Below are experts of layer 9 (counted from 0) of a mixture-of-experts language model. Rows are named router (the router's row for the expert) and show model dimensions 0-191. Each number is 128 + 24 x the weight over its row's rms, rounded and kept within 0 to 255. Numbers have three digits each.
After each expert's rows: a language model's description of what the expert responds to. This comes from a sample of Wikipedia text that the model never trained on.

# expert 39
router:147147134115186117157156155136099144100110153127095119136128107128115084125134104106094122131138114125134137138152137129146068127200114114164133093090147143163127102115074103072122121184163082141119134133130103119160150104121090128133171127089140138126132129078106094124126125137108156115122150147144107130159126198099126124146131151155157120137096102140127125163104137116159135141124097145129155116128123112175114140136170161155124121169116135165135126077135148144105131095159115123149153123142155127091152134130159102139093129105103076133127120165123090139105113110104146109
It responds to: Table cell separators. Pipe separators between cells in Wikipedia tables of sports stats, results and filmographies, plus markdown header rules like |---|---|.

# expert 59
router:150138146141109101133175129134122152099136154134138159143169132163135126115120130117114121125164144117156085121141120123155103153112146146126091143110101183137138112130115113128117132159151110186103106171152090145169153160154115108130146090135141119150112129114130092119141091118132154163130099151157109182160114142114139141118161114139117103142118139140150116156148125153143156092175076149147158101089122125124136114151144138164131082104092115131117097116103108172099100118129120118109137114096165117103121092165117132159127134075128068121098093193136121095079148119114101126
It responds to: Articles and possessives. Articles a, an, the, possessive 's and would at the start of noun phrases, after as, is, was or for.

# expert 42
router:141122133141120104145143146117121168107130136126129160138158091159138098102110114097121131133156142101151106119149122117156102146123144148122128125100103199142148105133092129137120135159150111174092123157163089145157145137130111113133154117153143119129112129097130105122144126119140166160140099164157117163134141141105143144123154134136145086135123141137154106153173102133132165109168054136143168113082131117129142133153155153153130119122123107130115098137095112176093103127118105096115124124093171120082151091181130142162112128068099079133100079182138117098095147121105126115
It responds to: Articles and table pipes. Articles the, a, The before noun phrases, plus pipes between cells in wordlists and results tables, and labels like Known for:.

# expert 32
router:131138121132109111132163135123135150082123146114146179145133121150127096101105130102122133138177137129161105112174137126139094152140138138147116133105108177148176095134098129119109136164159107150094116174175110156187170132134094117128113110137113115127115138121126083135145110109129150149127097197123095154144143134109120119141144119142143109135129134157148118150157108143154181090182077145147149124079124112133144116161154147157146105103120117131111093120092112178084114121120131104115133120122142119095118123174097132175139120092124119138097086156118101105068146141138122123
It responds to: Table cells, list breaks. Line breaks, pipes and numbers in tables and lists, coordinates and scores, plus clause-initial commas like Additionally, In addition.

# expert 49
router:130140164120163109148133094074118161085142148145108140140190108192182129103107124060112119065134102134113173112159134131136118131134127127139125131142118142179127134145136120129131154134124135132106129148148085177133102149104118099131110173117088083127154146105149147108140105095145150115106151124132160165121128122093149128140164094175127136132158148106143104151161117112162143103118152147102125115122099119121107091174153145152145121101098152132142135117122156114126118123098126136107154174167133102135132105145126154179099142126145072129145100129143136150121148144099105110
It responds to: Common noun endings. Common nouns or their final pieces after an article or possessive, such as own, friend, cl-aw, lin-er, cylind-er, trans-action.

# expert 19
router:169113156157105152145182150096146177150139134133101146158163111161163102097145105109147170108160138084090124127121108116161132164111115143136114124096073165158124139121143105142101136133153150133111114163122090147170118144101131102129156117096157131125138084122139109155136135151113139131131119146097103131133140139133121123103121130112124137120079176133143081162097090184143130101126121126119156111125094089124135104166123132161161101124133134093136124135096161113114098169157092119132107174102122134095149102138160147149117118132132100116114099142149088118120167116076160092
It responds to: Articles and determiners. Articles, possessive determiners and possessive 's right after a preposition or at sentence start, such as to a duel, in the, their.

# expert 8
router:108129145128118105116147109127122138098144155101129151120132086160156118107105133100113152154155144125173111133170124125127118153150129136119126130101118195135166095127076113116110149158174111176086133141157089157175153138119130097138134113152130144123114140096127097121145107102148171153141112170128110177155129127132135121134156117154121091126124134155148139153130111154144155113169083154135145116067134100145110132160131144150145091113112121132114079119105112150089119130124100116105115128105164133091129110174134132190110130075115087144095087166147098106095157124112119124
It responds to: Modal verbs, hedges. Modals and hedging adverbs after a subject noun, such as can, may, could, must, often; also to, or, a.

# expert 40
router:142127120140102089141162102101137157101122149111147158139146081171161122107097147130137123128144127095139079126151135101149107150147122138132124128101121172159157089122098115146109091175172097180111136138189127167167142164132102118142114108138119114137124159084146091114137091138134143151142118149138074141129122125126127131119147111123138115135120140152132147168158104131131175102149087150136130136092132130129124109132133154159156112081125132137122113138108128178123114123103123103105132122108181155084123095154124123175124108077156110136110107175146102065091135119148095126
It responds to: Sentence ends, taxonomy. Sentence-final periods and the word family in taxonomic text, such as the family Asteraceae, plus Order:, Species and Website: labels.

# expert 3
router:150128148138123134109085140137127120072118110136130150167131131199125097126117160116141106139147120118169112153132154097151138167141162146109063119099121159121132152084091150120118156151130158154145098120140156101092148131112104113110122106102143160120141120114105116114148087128149120144118094141151116120116120132100130121104128139124136101139105153143175103105090105153171113112163082080149144083113103118137135121093177133140184122090146117166131131143152109142080116147124103122121084128132173106088099140188165116162127133131111111105111115152158126124092124158118133137
It responds to: Capitalized name openings. First capital-letter pieces of proper names, especially people and titles in lists, such as S, Le, Be, Ch in Leonardo, Sathaar, Chopra.

# expert 36
router:147151101142133128123163116113155137130137142101091150133119073152136145119135158084135096149144145100102092129131151134153104170117140121156113144109149125109140102110148138086103141120126104151082151135123089155113149115119099085112140144139142148145131132120088139126114120121123137117103128144150107167147105191111125101149165152123085096114171138160139132137088134158125150168141135168154165121122154090106160118165150120150163126107196165169130127098098111122102097176124123124087134123138176144105093113140127186110107132099118123135095119120121100130093172102167114125
It responds to: Standalone small numbers. Small numbers in tables, scores, statistics and dates, usually after a pipe or colon, such as 0, 4, 12.

# expert 53
router:130136134132118099124154118127120145111103139143134156143142124162141113095105125116112132142167136125170067105133144122138106163148107153113120155105128170170158110121102129122122168152150090179097123172148089147163158149113129128149133118143127134132113153097153089119121101121144162136138104167154098151141117152132156135122160103131116090163119132160142140146159098132129170085176070148136161139085148098148146121142139146145143084106107146128084104125115096170095108128122115116116125121125168140091138100168130140148114104078123087119122069177157117116090162129115118122
It responds to: Verbs after subjects. Verbs and links right after a subject or is/was, such as refers, came, according, premiered, and table pipes after names.

# expert 6
router:145084125140074135070129147106154140115127178151151178127112128106133092074127097141127138100142133172100136117101096137112123112126137146163150144157082123159159121094072150112133119138123129107105126138115116123110177161121110113125149096116098141139155138110134116123125083137108109097133122115142134144129168112139127096148168119110124112137117139119123088130086130141148147118151139134164163124142099116102127143160170123202152082089101187117136133146139130145093106106158102119094110179124146128099083105121141126117165102121114151127105103147146094144126144155135162152
It responds to: List and table markers. Line-initial dash bullets and table pipes in infoboxes, lists and tables, plus infobox field labels such as Born:, Type:, Clade:.

# expert 9
router:108183139096126088092118113148121119139154124133115117132183121155146097097120154136117139138139117092114071153130158122104116123160119171156095133121108135130152141088052124116131136153138125160069134164128138121101123170078136122120114148108130148155103142114120119160117133089127159141111110176105121153160135160089163139147144096145127132134137142172148092148119121127152161093168107138107153169104132122149137158194161179159103128101148101092120116120115082123123112110114129115094122140133125117074164115171136123154117140141130125137144114150147129152107106148131131137
It responds to: Name-start syllables. Opening syllables of proper names, often South Asian or foreign people and places, such as Har, Am, Par, Kar, Bh in Amla, Pari, Jamaica.

# expert 34
router:113123147121137158142182125090144114113167182107075147131095104186138132107149146116144143176138127110108108159152099162137127141184103147159150160099110162136114097147086143167108152144139104131086153143163100100128148120064102139097131111125162125144124134124132115104127117091129130138134117153142156117144092135131118148151137100122132093100131107120167095117145095142134182114146106106161150135104079113081131117109134127159140091101119136153090118098149149141127108137100141102132134126140158098130141135155149162144137131094094099134161127101121120090107121168130170125
It responds to: Commas after words. Commas, often fused to a word ending, that close place names, list items or clauses, such as Kissimmee, Quetta, Romania, 2010.

# expert 11
router:164118086120133132143141084136154132142103149097106142107158105163130122092124172102152118148164147078136097105141109135156097193180122130115111130125136109127144113102119123066135170111151108115121103143130114177122129121081142113138132100112107119150121099131119108139144108095102116114121113136128132159105141129095144120098171152165107094093146095149133103152127103108124141111151115174106148145097132106134122098139162109199135163114144129113151137153143126128143108125099124123107155131147118129117083062155111137135134117108129144142093080141120083112124194125101130165
It responds to: Word after preposition. Adjectives, participles and nouns right after in, on or was, as in early, late, born, based, died, and in high school.

# expert 47
router:135080132136157099109153115113125149145105124156091174148156113124130104104135159083106130152159118145123120132120096076163052140122108117091114121102085179172122155083102120126133136135151124135137139153147107135125136119159136116122162130119094109154139117124106123117142111103177144112080100131122157179105084145127160105126180148167087145140162125113124117119119083108166139151150161116125157146118118121165116132132135126157137084139123168148119115141165109173110141104160131076118123129109129160094138082129115140151130119092125117153132093120148111140101104147122116092
It responds to: Action verbs. Past or base forms of action verbs after to, was or he, such as received, took, use, wrote, plus following prepositions.

# expert 41
router:109114136128099105117180121114136142082128153115128175130143128172137098091145123117140128131163173098132105131142136127169114130124141151138129119096139157152174118126109114136115113180145112145142111188144132141156184124141125140151140101140127129128136114111123089131132118124131157153119116162125119158136149137122114143128165109131141094158124131149156132139150100153144178104146091135155161092087133130132143115154137156166132077090110141119091090144102116139082125139100126077094117141091162092096120095179132160145111137075129109129094083166155102105078141122139120093
It responds to: Road article words. The, of, table pipes and colons in highway route descriptions and tables, as in "end of concurrency" and "along the".

# expert 21
router:132148143140115091112154139107111146094119142101136164113133099146140097106107137116120119139148140125168095127154123122162102139140122148136129156116147173122168105113099118129123125153158113173112108146163099131169137144131081107116137093130132127111134146100140092138154099143120148158108102162127090150149143145108141166122151112139112087134125138142160132171170097135146176085166072149143142118066134127101136121140147145140132089088114119121095086119129107162102094125105139101106123124105156121085103110181138139169135113071108080130113100165138126092078127120154115102
It responds to: Place prepositions, infobox labels. Prepositions before place names (of, at, near, von, de) and field labels like District:, Genus:, Authority: in geographic and taxonomic lists.

# expert 24
router:110132157104160074094132101079106147090080184117139155120111085113136099106110126111124140151132148094118108159117139147129145176154143145127082114111105134151131133124104123113167086143119112145121124135154130161103151159099108106133136117147174108133130121094152103190131078113108149134102108118126136112109116134093138131136132103152129127121107092125124145144141122123173141140122123171140153116127105068126172095152165140123129107139159140121143066149081135131146110140116115140095129145144116162079136136141108128162145150157147122166111117146143111125056110160155097137
It responds to: Scientific word pieces. Inner Latin or Greek pieces of scientific, chemical and taxonomic words such as Berber-id-aceae, alk-ox-ysulfonium, geoph-ys-ics, plus Family:, Order:, Binomial labels.

# expert 13
router:144162121132148099105129109106092162078131172145129165152149105169136103109117120122092150135132135128098112178115110127116141150119155143116120102101107113161168111114130108104129131137133106124081091136155109103122133143099151098120145113137099152092091130106132124073121114115122152117118132182117161147115152156158127109139180096129143119118137120147120126137151092131176107089141125141132102089122165068121165092161163183138110139148131126146111144122069133105145148120143149108094113126166140115115086148151157185150107093113116124111145123170139144121098136134079106117
It responds to: Latinate word stems. Middle stems of long Latinate words, typically before -ation, -ate or -ed endings, such as renov-ation, organ-iz-ation, particip-ates, oper.

# expert 15
router:146114150130110083092175126134113151104140160131139185157147134161140112118102129113124106162154136093156110120177123123131112126145135132154132139110117161134153104106089113132112139168142117176108104172172106138167138167143118118143114105151154125126109138087121089132132100122122150162114091163132112156143125130111142130125144110135140090133121121143145142169153111142155162104167084122134152089082135089106142102137143149155154113096100134131118099125117114169098083129107117102124124115091168124112114090149115126172136118072109067149112091157161111107091162104140109117
It responds to: Mid-word pieces, taxonomy. Inner and final word pieces like o, ic, ia, zz, plus Species: labels and commas in taxonomic infoboxes and scientific terms.

# expert 16
router:125164127133090096118135143143133152083116141136133175146139089157124124098136133110119127139139149102163097116163148129149090147147123151135114127121112191156170094104101107141119114159157087178094132157173090144190152140129089139136116125109131135111101144117128120125135124108145145165114094190139132168158139128118131139130146135138151101130116137152124137154154104147155170115177074162123128113092119114116159116134154167174137096089129140122128087121117115152132110112100133113123149139126158146110119104160127136154119134097112094133105082160156100095090134121161086095
It responds to: Credits and name initials. Credit words in film and TV entries, such as directed by, starring, Cinematography:, plus initials like P., E., and some clause connectors.

# expert 10
router:146130126109146089170126149099154135098076141128128147139126088147098123102136087138172129104158148119147105173113133126111118137151114133122093143072099145131121128132114134104119159166132106136096120112152076130119145112104140092109131101114094135123170181124136135142130139127160114172117096089115153124180143171098115093118131103154150096073161148133140077124126176129141158112119102142135159132070125108130127102157166158135115135084135128136105113121104137168110081135104118122112126112098167149121105097156141146141116122136115102113131132173152137133117104124121091072
It responds to: Accented foreign-name pieces. Pieces of non-English names and words, often accented letters or pieces beside them, such as é, ü, á in Flá-v-io, Jé-ré-my, Andr-ze-j.

# expert 38
router:098095125169148140056114145147145120120134139148164131153167112137139123152073120066114143087170103127121138152140102110164094169154110150127128112118111101129142128118101116146171143141130135133119138129135131133143123106121108116162103133123146110149101128120125135147135132168113142122091140130099142135099099125126135106152139145129163090118100177137163168169111155149201161104122090136168116098130082134116134182112163132133153098116161118104102116116118130111101128142140123141076145091132182117095112100129137141157125160092139083153132097127168112150129135146120156159
It responds to: Single-letter mid-word pieces. Lone consonant pieces inside split words, like barbers-h-op, was-h-room, to-m-es; also unit words like m, mm, metres.

# expert 17
router:152146137123140097108114067145103121110117134129122149129151126150146086099138160123142122134175161097121136163136138109142115151150118162122088131130115181119125120135111144145161148159127088150149151141174119142120115148150092134094100110096124154178151170069106137144120111113145123111107100164122149119136107152101121154142114125113106109095112133149172138130109141145154129092170123161146141115153085137130158134149173135152107125078160113116158098164145100135100145147155139143065119136118139137066136120173167130128116167158153130112112130172146131142087131166089137129
It responds to: Surname first pieces. Opening capital letters and first word pieces of surnames and foreign proper names, such as McC, Sch, Sp, P, K.

# expert 57
router:143147184112099122116142119099139156101161135142176143125145099135120065109126140112129148127154105124150122127121082083146089133116135086177106129137127180144104111137107095097062117198179122123139122125144135144141081118118141114084126119146168107149146110093144163108110113115127147153126142172099134140150124138104151112091147129123128085111113118152124145124091127174113136111101116115117131107137159094117119113132156152127141097139138139105161114095107145148120113131116130137112099139178201162108118121164159127134130108090119110139141134144117116118144166149087164131
It responds to: Subject pronouns. Subject pronouns and relatives starting a clause, such as he, she, it, they, who, often after where or when in biographies.

# expert 14
router:112117127160117107126143140155082165136124139114113171172141136134108129062144150120113159103201155140153159110158104127163102147163116133151086136140143166175143129077106154122080121157150120126096143121162127113127167108120129116124153119106100100142137106124113128126115126163157153120144117152071120123100129120111164110107118154129099141104141121111096126164137136160140166122142074120113123140079115133140142087129130130162115123114150123113169125141150127151132117121140157083113126117182157143132099090148146149144160109095149147160092091149120148106112127185108148113
It responds to: Clause connectors. Conjunctions and relative words opening a clause, such as which, that, where, while, because; also sentence-final periods and year commas.

# expert 48
router:138092129118108127117161120151144190158121161097113158192121118142158121110128119068104182101121103084125130135126139127128130142130160120115125124096113141143110158124147159110105108114154087163132145135132088114124165122131101120143120132127104113159140087118123100169142139102092170166138142100119140160165072135144096067117127166151073119155107137126121114137159145170123142133128132110145140116104109131133182114147149163147156113142100161116129139141131124124108135146120088112111140148120130126093150095149191163152141109106106141122128085178122099101144157155136123140
It responds to: Years and ordinals. Four-digit years in tables, titles and season contexts, such as 1983, 2012, 2008, plus words like first, well, more.

# expert 0
router:110106124134122100126171110134126156158118142146104127174171092142140112071119107115136125122141132121094113116117109145188126158139095137143100132125104132156171111137136113142109109121137131152114117161123112169154122166152137111133117118129155121140131099143093100150136123130119188148133120155088115165157117158097123146113182146208122135116137122144190135137164063113133129126141123096131117107125123096127137094172141144133146138112133178174145107135128089139090097145152102142126122186135143159126120110134146114145111156092112090107109085149158114107113178124143135140
It responds to: Plural-quantity and group adjectives. Adjectives, quantifiers and nationality words before a noun, such as many, several, local, British, Notable, cultural, and adjective endings like -ical.